config.toml
router_score = "sigmoid"
vocab_size = 28528
optimizer = "soap_variant"
batch_tokens = 65536
train_tokens = 286000000
dataset = "wikipedia_en"
Below are experts of layer 5 (counted from 0) of a mixture-of-experts language model. Rows are named router (the router's row for the expert), up (a neuron's input weights, with its number) and show model dimensions 280-319. Each number is 128 + 24 x the weight over its row's rms, rounded and kept within 0 to 255. Numbers have three digits each.
Before each expert's rows: a language model's description of what the expert responds to. This comes from a sample of Wikipedia text that the model never trained on.

# expert 14
What it handles: Inner pieces of non-English surnames and place names, often Germanic, Nordic or Slavic, with umlauts or j, k, z, such as Kjærnes, Körber, Fürstová.
router:094131158147106129119119155156135140117156139137089137175133113123107106138123143122132158083143155087186120111131170118
up0:098130123116110124122142098132120131105129156121104075146161118084074135093129135128147148145103111106112135065081112144
up1:108086111108127104126127131158103127111168173099119091098091114076136109140127134109140136119123144120126131109152127119
up2:095162128133141133139120119099094145170164133155126155092099141101091123113148124112116129100098144099128102119147164137
up3:153144109154114147132132151181125092122132141114117141124079139181118145195144100100140142126106147133094109123146140148
up4:123120097146105100132127147118103113139074126151099169144091120149093158139116123146151148094113155113149128150139147084
up5:124122122148127206096127118135117100104112136117125137126136109149181139100132123111123117102122186138167111142129131134
up6:149153109147119147089103126121149106120123164149194109137171105145164175128138089086134129086139143133195147116120100096
up7:158158116134135154109154133133125117114120128122162150141113138162104156116120138185171162156148152167111137173142123130
up8:147108190092152111108187149079124120146088142120124084122117155110118141111131093107165099118184122121136082062111120146
up9:090132161153117127144089109119093147096171112134132128125158114130099102093119159144158129092128120170132104125125131134
up10:145105114124123171105165149126177130095112116136130173123164139140122126112131132137154153109123117117148136150153137132
up11:052151135144089120139110173140116140111146119159115101127115150116116123163105134121107134132143134104124168075161152125
up12:157086113133082102098138135159114129160084150176155145119138164111160116176149149177140140166128115060119133127141127148
up13:130118134118145097129100168106111149106168131114113125111133083138120140121144111119154149099092107125114112129166158122
up14:136096118142093118109127135083108160109108120195087132140134109115118111160125128120108123147146129071186105141087124153
up15:090148118130131178105139150101135127133136111105096135140053099139105077112103103095134131077129096089129115143138139132
up16:119123150106132085096151140115116112164123102103118089122133112150163118108096096165146139134105139098110110134154131156
up17:123149128117137135090081121174139160109105119118123150120158094122113123109102092078143107129102151156126145122121148156
up18:094128123125155144130104139104135159118131071121085202139171104110123142106085107150131130090159158116120119106152150117
up19:149189106160113135119167141168124124073134114132130117096120119111108124124119132123150205139125141138110134121131087130
up20:130126139161115134133144189097083151135131103137116105145155129115130099122089114174138157139162177101138146092127117171
up21:115125147116112066116135149171100149125119079127116094082143102125099110138094096118158089097110122099145152124169104118
up22:112120109155115161156111106111137169131133120099080097151127167130108121128095113144137109080118187128156124084102175129

# expert 1
What it handles: Inner pieces of foreign names and rare words, like gaff-er, Gu-th-rie, V-ah-agn; also nouns of time and residence such as years, months, died, moved.
router:092164109142150163142098148131103113105142135097149118109177131117113132136117178147103121098146146128139142083117166178
up0:132145157106124111126126118119098083131166142132116128155166109117119149136104171164157140117162134169147114101137141094
up1:120116134155074112118135153098101130100147174137151121129179128118149110164139162122174098146124101118103133149107161104
up2:134148141110096120084122131142144102129149155122144142115108144126139131143120097143116173120098117118126142104137129130
up3:115089149135135138136111130105141102092144102149090105121151146164119119131108158126152084141112183112113118122137109160
up4:144156156127183127116078083151097151132119157121162114128122050103141126139109114113103138097146128124102112100093111148
up5:151109066102101130169152168120110071109117118103102143128137154138142130147137122129115146101137146149132110112091102128
up6:141127132140169141127115119135147123162166128110120147163098112146159160125136116103131113150088114142116148136122132143
up7:103125095161109096102128152136170151149081096119095103090125159091122132130156147072123110158109148117103127134111105140
up8:135161147124155162197121118111093129121137174146132124096110108128106117143120132164101123141128092138128130133122183152
up9:111080124148145068157150158158085149134140117114079139128130161131121110155096178153133131130133124149103118195137123136
up10:132095194101130146109143154133133152144145139107098115091166098131151135147156103108148139109121087094095075128134161129
up11:112115122130146127126134120123156127142181131152139132190146110164144148148120130143149134110075130157162157122151167125
up12:142147125159123128143123130116139073116111142093130125098116114122140154110141118122116163125135143126131132127132148130
up13:153159119132127125154083140099143118145138096092119125129172141085144129140157098148089132124151137173120147110152136117
up14:138139079116104121085138143115090121158112117075141115140143121126103140109119115163128132119136115126179073142148165110
up15:135137112162157131084127151117123154142152127119114132117130149127118156106164135157071082116157179088129142083145119083
up16:156128140155123132138151163117123137121085139115100136146144137152139136105135113138110136132125079127138168103141119125
up17:169115117138109124126072111127128102114095124096109134123147131162104150162147111127141065113111121138150118117167153084
up18:109123178124168152126124134125104138090135113094111154152115145096130149118138151175091179116170142115126110137129161142
up19:166161123109118143120098158101152104137178151099104153120135163160143152063141163113140152106129183114121105141121110135
up20:115144094108137144124149124183148132177118085136154100122139147122106113127094096109146113133125123138128137143114140143
up21:136115147134124159091145132107164158103107125129102133087140107128144153146088131146153105137116155101093106111090185133
up22:090138109132149113136112118123091122091118104104125121126133161126095112156086139121136150119106132162111167115106134141

# expert 9
What it handles: Al or al starting names and Latin words, like Alberta, al-Saffah, albiceps; also endings -ian, -ic and words like natural, Arab, National.
router:133142102119104148113116117150179141147152124139123132108114095130149135102131128131089155125209163106151126101138104157
up0:096125124074134089177115122106110149123115151115099094168129125141162152137122118122099093149142197075147125154104153088
up1:156108112115131138133109132142103107156119088063125072170135109170165106145135164210136110154104135135091145108139125132
up2:138130112141126135144119120140133146151146137118121137101175123096147103161130108131137156121120201126136133140128167145
up3:138152117134134154057141115104153118119129135164142132149104120111143111131137100140110089090145146120139122158115142148
up4:117160116117160137125119168141105067155135146129135122096136125120106141143193123173089124141171140152108089102121118152
up5:093122113124071137152126157144103169132150130155070161124111108136121133180132154131163119124163127114175124104146132111
up6:089124105089122123154100096125140105144092158108103130126137116132140068128135120134128103133153133090101152150127136109
up7:110148126138113141107152127114135098109115091132128151114109141148135166113083153100147141135149129122169119099131145136
up8:106118129150098141134114123110125125137099195160093154151118142108153120085158115090152115114160140132123127128111101119
up9:127091142121141175120123112166106113132123093113118118112132153175084144157121093103112120145126112106129127118122120174
up10:115090130099138090136151147151101142098150143148142097162173132113162121127110130113100155138143120070101161094107101141
up11:128134091116145157174178157121121157133146163123123163116119095117135127078205119133124186142107087137118114142096125130
up12:144165140160137147138106100135111146119152170118133082135154158148132085141139148108084111076169152084142127119145069144
up13:123115142090137157131128105150154169133166115139098156154143138094159128118113122090098141129182146112126129130124115142
up14:108131102126100136113142130124146149123111110156119137138122127123124168096116192165114120115113146137138101127106147141
up15:135121123077081117116162119129091156110104166135129188115126141127135071111138094111145118121095204134122154110143129145
up16:150098119114148076163148141119125124156120162087127170114095118066153120107113117076112128110137163153128149149135098123
up17:142143166135137088136120130151144113113098109214121137101112136152102146131135111140135135100146124114130171140141138140
up18:119125161156121149155151147156136132114116133147146150111134142131140140092109108147112142079130146161132135153125131121
up19:138097141123145104123106171149124124145134138103079121122156135175099088121140084136120169125131106094166134113150102100
up20:141132166119129150127122127140147134086104156119130103112120136143111158154138133125141179105116116118191112099088121100
up21:130153124105152084109103125138141135104085112113121129093155100102082158167099114111135114127131116109105155166108121114
up22:140116124154138136135122156156117132100125140118141149122148089174151139101125143159097128123122125119116113122144183157

# expert 6
What it handles: Month names, commas and "in" that come right before a day or year number in dates, such as "20 March 1882", "May 22, 1998".
router:141141139126146124165159114141133083111143144114094144121137098153113129141109163141121173120125117140161120154113137153
up0:143147132145121145115078121110116150137147108075136126115148120150116106143142166129116168123141092173079143128144074110
up1:104184145131133140142172084177105148085133142090167151136156119133137101169150139133108114106110137121144141136113136121
up2:098105099118120163130146137160135160150149115119113151139113172112126185169122094178154136144129176153162099133109109106
up3:139158136135122125118140126145095122128154092135067132085122134147148141076144122119136149121140106113166109123113107127
up4:114111169120128153162113118151103113069176135113097133113129151126134160115121135146138091155109117118112118166112126187
up5:119167120113116111143167147130121088157104084127140142136111152118103137138134126103133122116161140170164107095101180150
up6:137139131081124170143113150107143111093124121144130158126095128098119154118097149099141066112111117140159154110129145174
up7:093139132132138093101147134150150145144141092128144105157147145098086161078122125099127135140167160110132128146130118142
up8:134095090131109140164098159139140148122139128116140137112119158104126153138094114087156155159100186148083166161120145160
up9:161124096123154131137120125132137082142129140110108110158142141142166113172127098110146122193142120142125082134138147139
up10:178146172130163082139096161110088086117146157140078167119105098152122147103131106138103150162116139094135078102160140105
up11:120125142132115168112147136167131144092169139132099090094140112121108147173127161142113106111123135092149118184108142126
up12:099143156129150131129131110179132079133151151114099112127143122129096147151132165150101142118115125119096182082117132133
up13:142128159111143129183148158114128072148125127141127120129078146126131121129128134133150125105102113076123133122104127164
up14:155142150112115073164152089159111090109132132121097131093129125118097144128111147143103150116126110116115099182065102112
up15:121126146118151120172118143112179133133157114136131107127136116170139153155116148112132117166123126128136143135129103139
up16:147084143127117133126135095130117120192139127103136130121081130132114156112094105135125132122077110152123138106112124166
up17:103149135138109117103132144114131095137140145147111159089144134130093138157150097138149133094185140075120111109112137141
up18:135110105139127151108165132149106136096101140182109097039142132099136135116122135128145145072118123145103122110121109151
up19:173117098116119138166163134172154132093155150124145126088156120139133118103081119100143142115098154142133116113174099142
up20:109134128106152134075127122165071098114125167128155156091162167115101132106171205101139159158135133121162143113109132131
up21:116126120121145149149146125131135112146135088132106136112139143144138161133106152130163132131114113115120154162126166099
up22:108135106125102117173176153159085140111127113100145174145128174156139160140076100179113164115142154099154142146096135136

# expert 11
What it handles: Numerals in tables, coordinates, dates, scores and vote counts, especially leading digits such as 1, 2, 33, 15.
router:140119135131130124105150119144162094152186159108139154088128086129114099109143122116136118118130136094164146094154123164
up0:106106118110104134139109117132128105106150128134102152100143131110123142086114144150165135111126135089159129109132160126
up1:139086135124145155148143104141134139117160157097116107137173147148127121136094140103152095092144138144102116133097185106
up2:106072140110138145121097191160116143091110147156098121143137138155112141141159100114141120134118155122142144126171130146
up3:145096188134132109144141146121123141146128161129100165123137136138102153116104142151111116083115125088114127148106133148
up4:092153126087120107129104088165137109118093072137140127126104129109144110104117150160142172135123135127177116141087144078
up5:129098126178133145119167134148117131110129107117076152102104092107118137175140102158120122131147140122118109121096152105
up6:160117145096110086125134132146116156124099182164130143118143112139161160121131122151137098097124120152149129110123098111
up7:085165132130135092078130077115123140106134143092105123126144115123172125139147164141118120152099069130113092116105157129
up8:129079140132112149120120113110143115177167165092136185099156097137123126123118135130140165143091090059136127124122105111
up9:128158115118110121128148125139131155121160101149120140137149152078139144134148127092116179085143143157121077141124102139
up10:127112118062145064126146123172151111180144154148147124112129125139124089137130155192131100084131119091125129096143123173
up11:119138154138127135116125132127101197145105137135152135126128145104146156092179038145093137125119157127106123108114127134
up12:132115140177064129114106072139133157141135097112091085102121105121149143122104135140091110125150165147153139141145190127
up13:113138146143150136137114151168124150092144130142154101141148112085186130120075139167130117112125129132109065147124150094
up14:116164102166104101105177152139107134141112110122165129122131122135139103071135136121124119139115141117090109150153113142
up15:121111124123149145112115130093131151135103145122071159111115144112134123147154145109085101135174140103147138149139152084
up16:122104164127158125120118092128172134130092129130136153157094143125106144117123074159139102103131116115119127119149114076
up17:150146162127108134141160118107132106108134147158180168139130128115114133114079175175156132157144158095113107111161130118
up18:092095141112097132174126114136124089164160180106113157057100108101133171155135087146131126160124105109108106116117131114
up19:152088125115079149103137122126161109123101125137183128116130122137102147175147122092170111148137141186108164116067158119
up20:047089134159110129124143134128148126148160148113120175112112127132146127102130140135101094126109095111094161105140147128
up21:133131114136146088123127160130114146111109086134131081141132097114096125142137124138117130113150123149133118130142090086
up22:142143146124084120074100144164149096117124166098094149128141120099168153158120119126166114149145166096166140134135143154

# expert 8
What it handles: Decimal points, digit chunks and pipe separators inside numeric tables, coordinates and scores, such as "76.4065°W", "| 12 |", "Sep 2024".
router:162204122102113118154128110126152132111174145109111142094144083114131117119166157147129165099142138107155140093123142137
up0:120135125128160138108148142121134138120117133134107139133107106113102158108117114133146159101153161104128142134077107113
up1:085129100100161144142126149150127173109096160113099131134108150164103088103069120129134116106133145133137137125112119063
up2:138144122125118156111117148147123101150099115117123150192108150145117117128140144074115137101143117137181119121122147138
up3:167097134133104161120115122164156097064113153124152111132108098197134170103130110090115151125107135149141132178090108095
up4:127119146126133116139157096108107128135145129107121139148144122123134154121168143149115165114158144169126169133128114102
up5:099154111142117106160079172109160125124078166142128142132153126105157122133125097106082121117124087160126126112138100131
up6:136167125069122129139148152158131134108163153134099136146140111098148166066144073154133123137185141142182105114116131131
up7:120124129157111125143150139115155137136131137086141144099050123138156141136117096083115127110148120078147135113165159171
up8:135134102087181104076082142100158140115116154122109143113114127101136105104142120163109161119136136136143132165049114125
up9:139174129091118139142108161132117142115147160151118121104162140198140145157160130193113134097149141118153088081122140112
up10:137160156095091148082116126105143124147142122117115131110116163121153086127083133083137137117126132130133116124087132161
up11:092126111158120103132141079119117115117150119152136116158145118117096155142128102157117079138163148129117173124144121179
up12:115101105179132133142109123166087147150103107097156118150106109155113133152118147127159148157117134146133124132150134135
up13:108122135130100115131135106107107128130117112131098083127147130140144153123090124100115136104088163146143175120179134145
up14:139131122135143124104147077147120099107109140167135100124106091145161118117096097122085139111132134113140079109104181134
up15:143110121186112140139101128104163110155100109179094152111111146106153113105078146121139140131114164098152115111126099163
up16:127124119161156152110111110145119101133133143114152134093115109123109139124124175170161135099155061151126091117135128133
up17:116127123080126116090146155111108138163100113159119121131173159074175113083093159144091127125153101137176139135144113170
up18:089128138104139151133113141137097132142114169097142157134125129136139128088131133136176179151135141109146122153135193129
up19:137160093111125161148097118158126095078134158140147128138132150127125137100147091153166191092164142106159142087184139120
up20:148178191163121138125138148108107106093120146147133136139151137131136144067130156141124096126101120123122127151083098150
up21:127134123123119120115088141105126078149136146115147148165138125127175115103144098117130078095126124133167132103097108158
up22:138118076133127150130130121133138128101126117104105151102093143141139123088137122130142127109160109122136167143129128130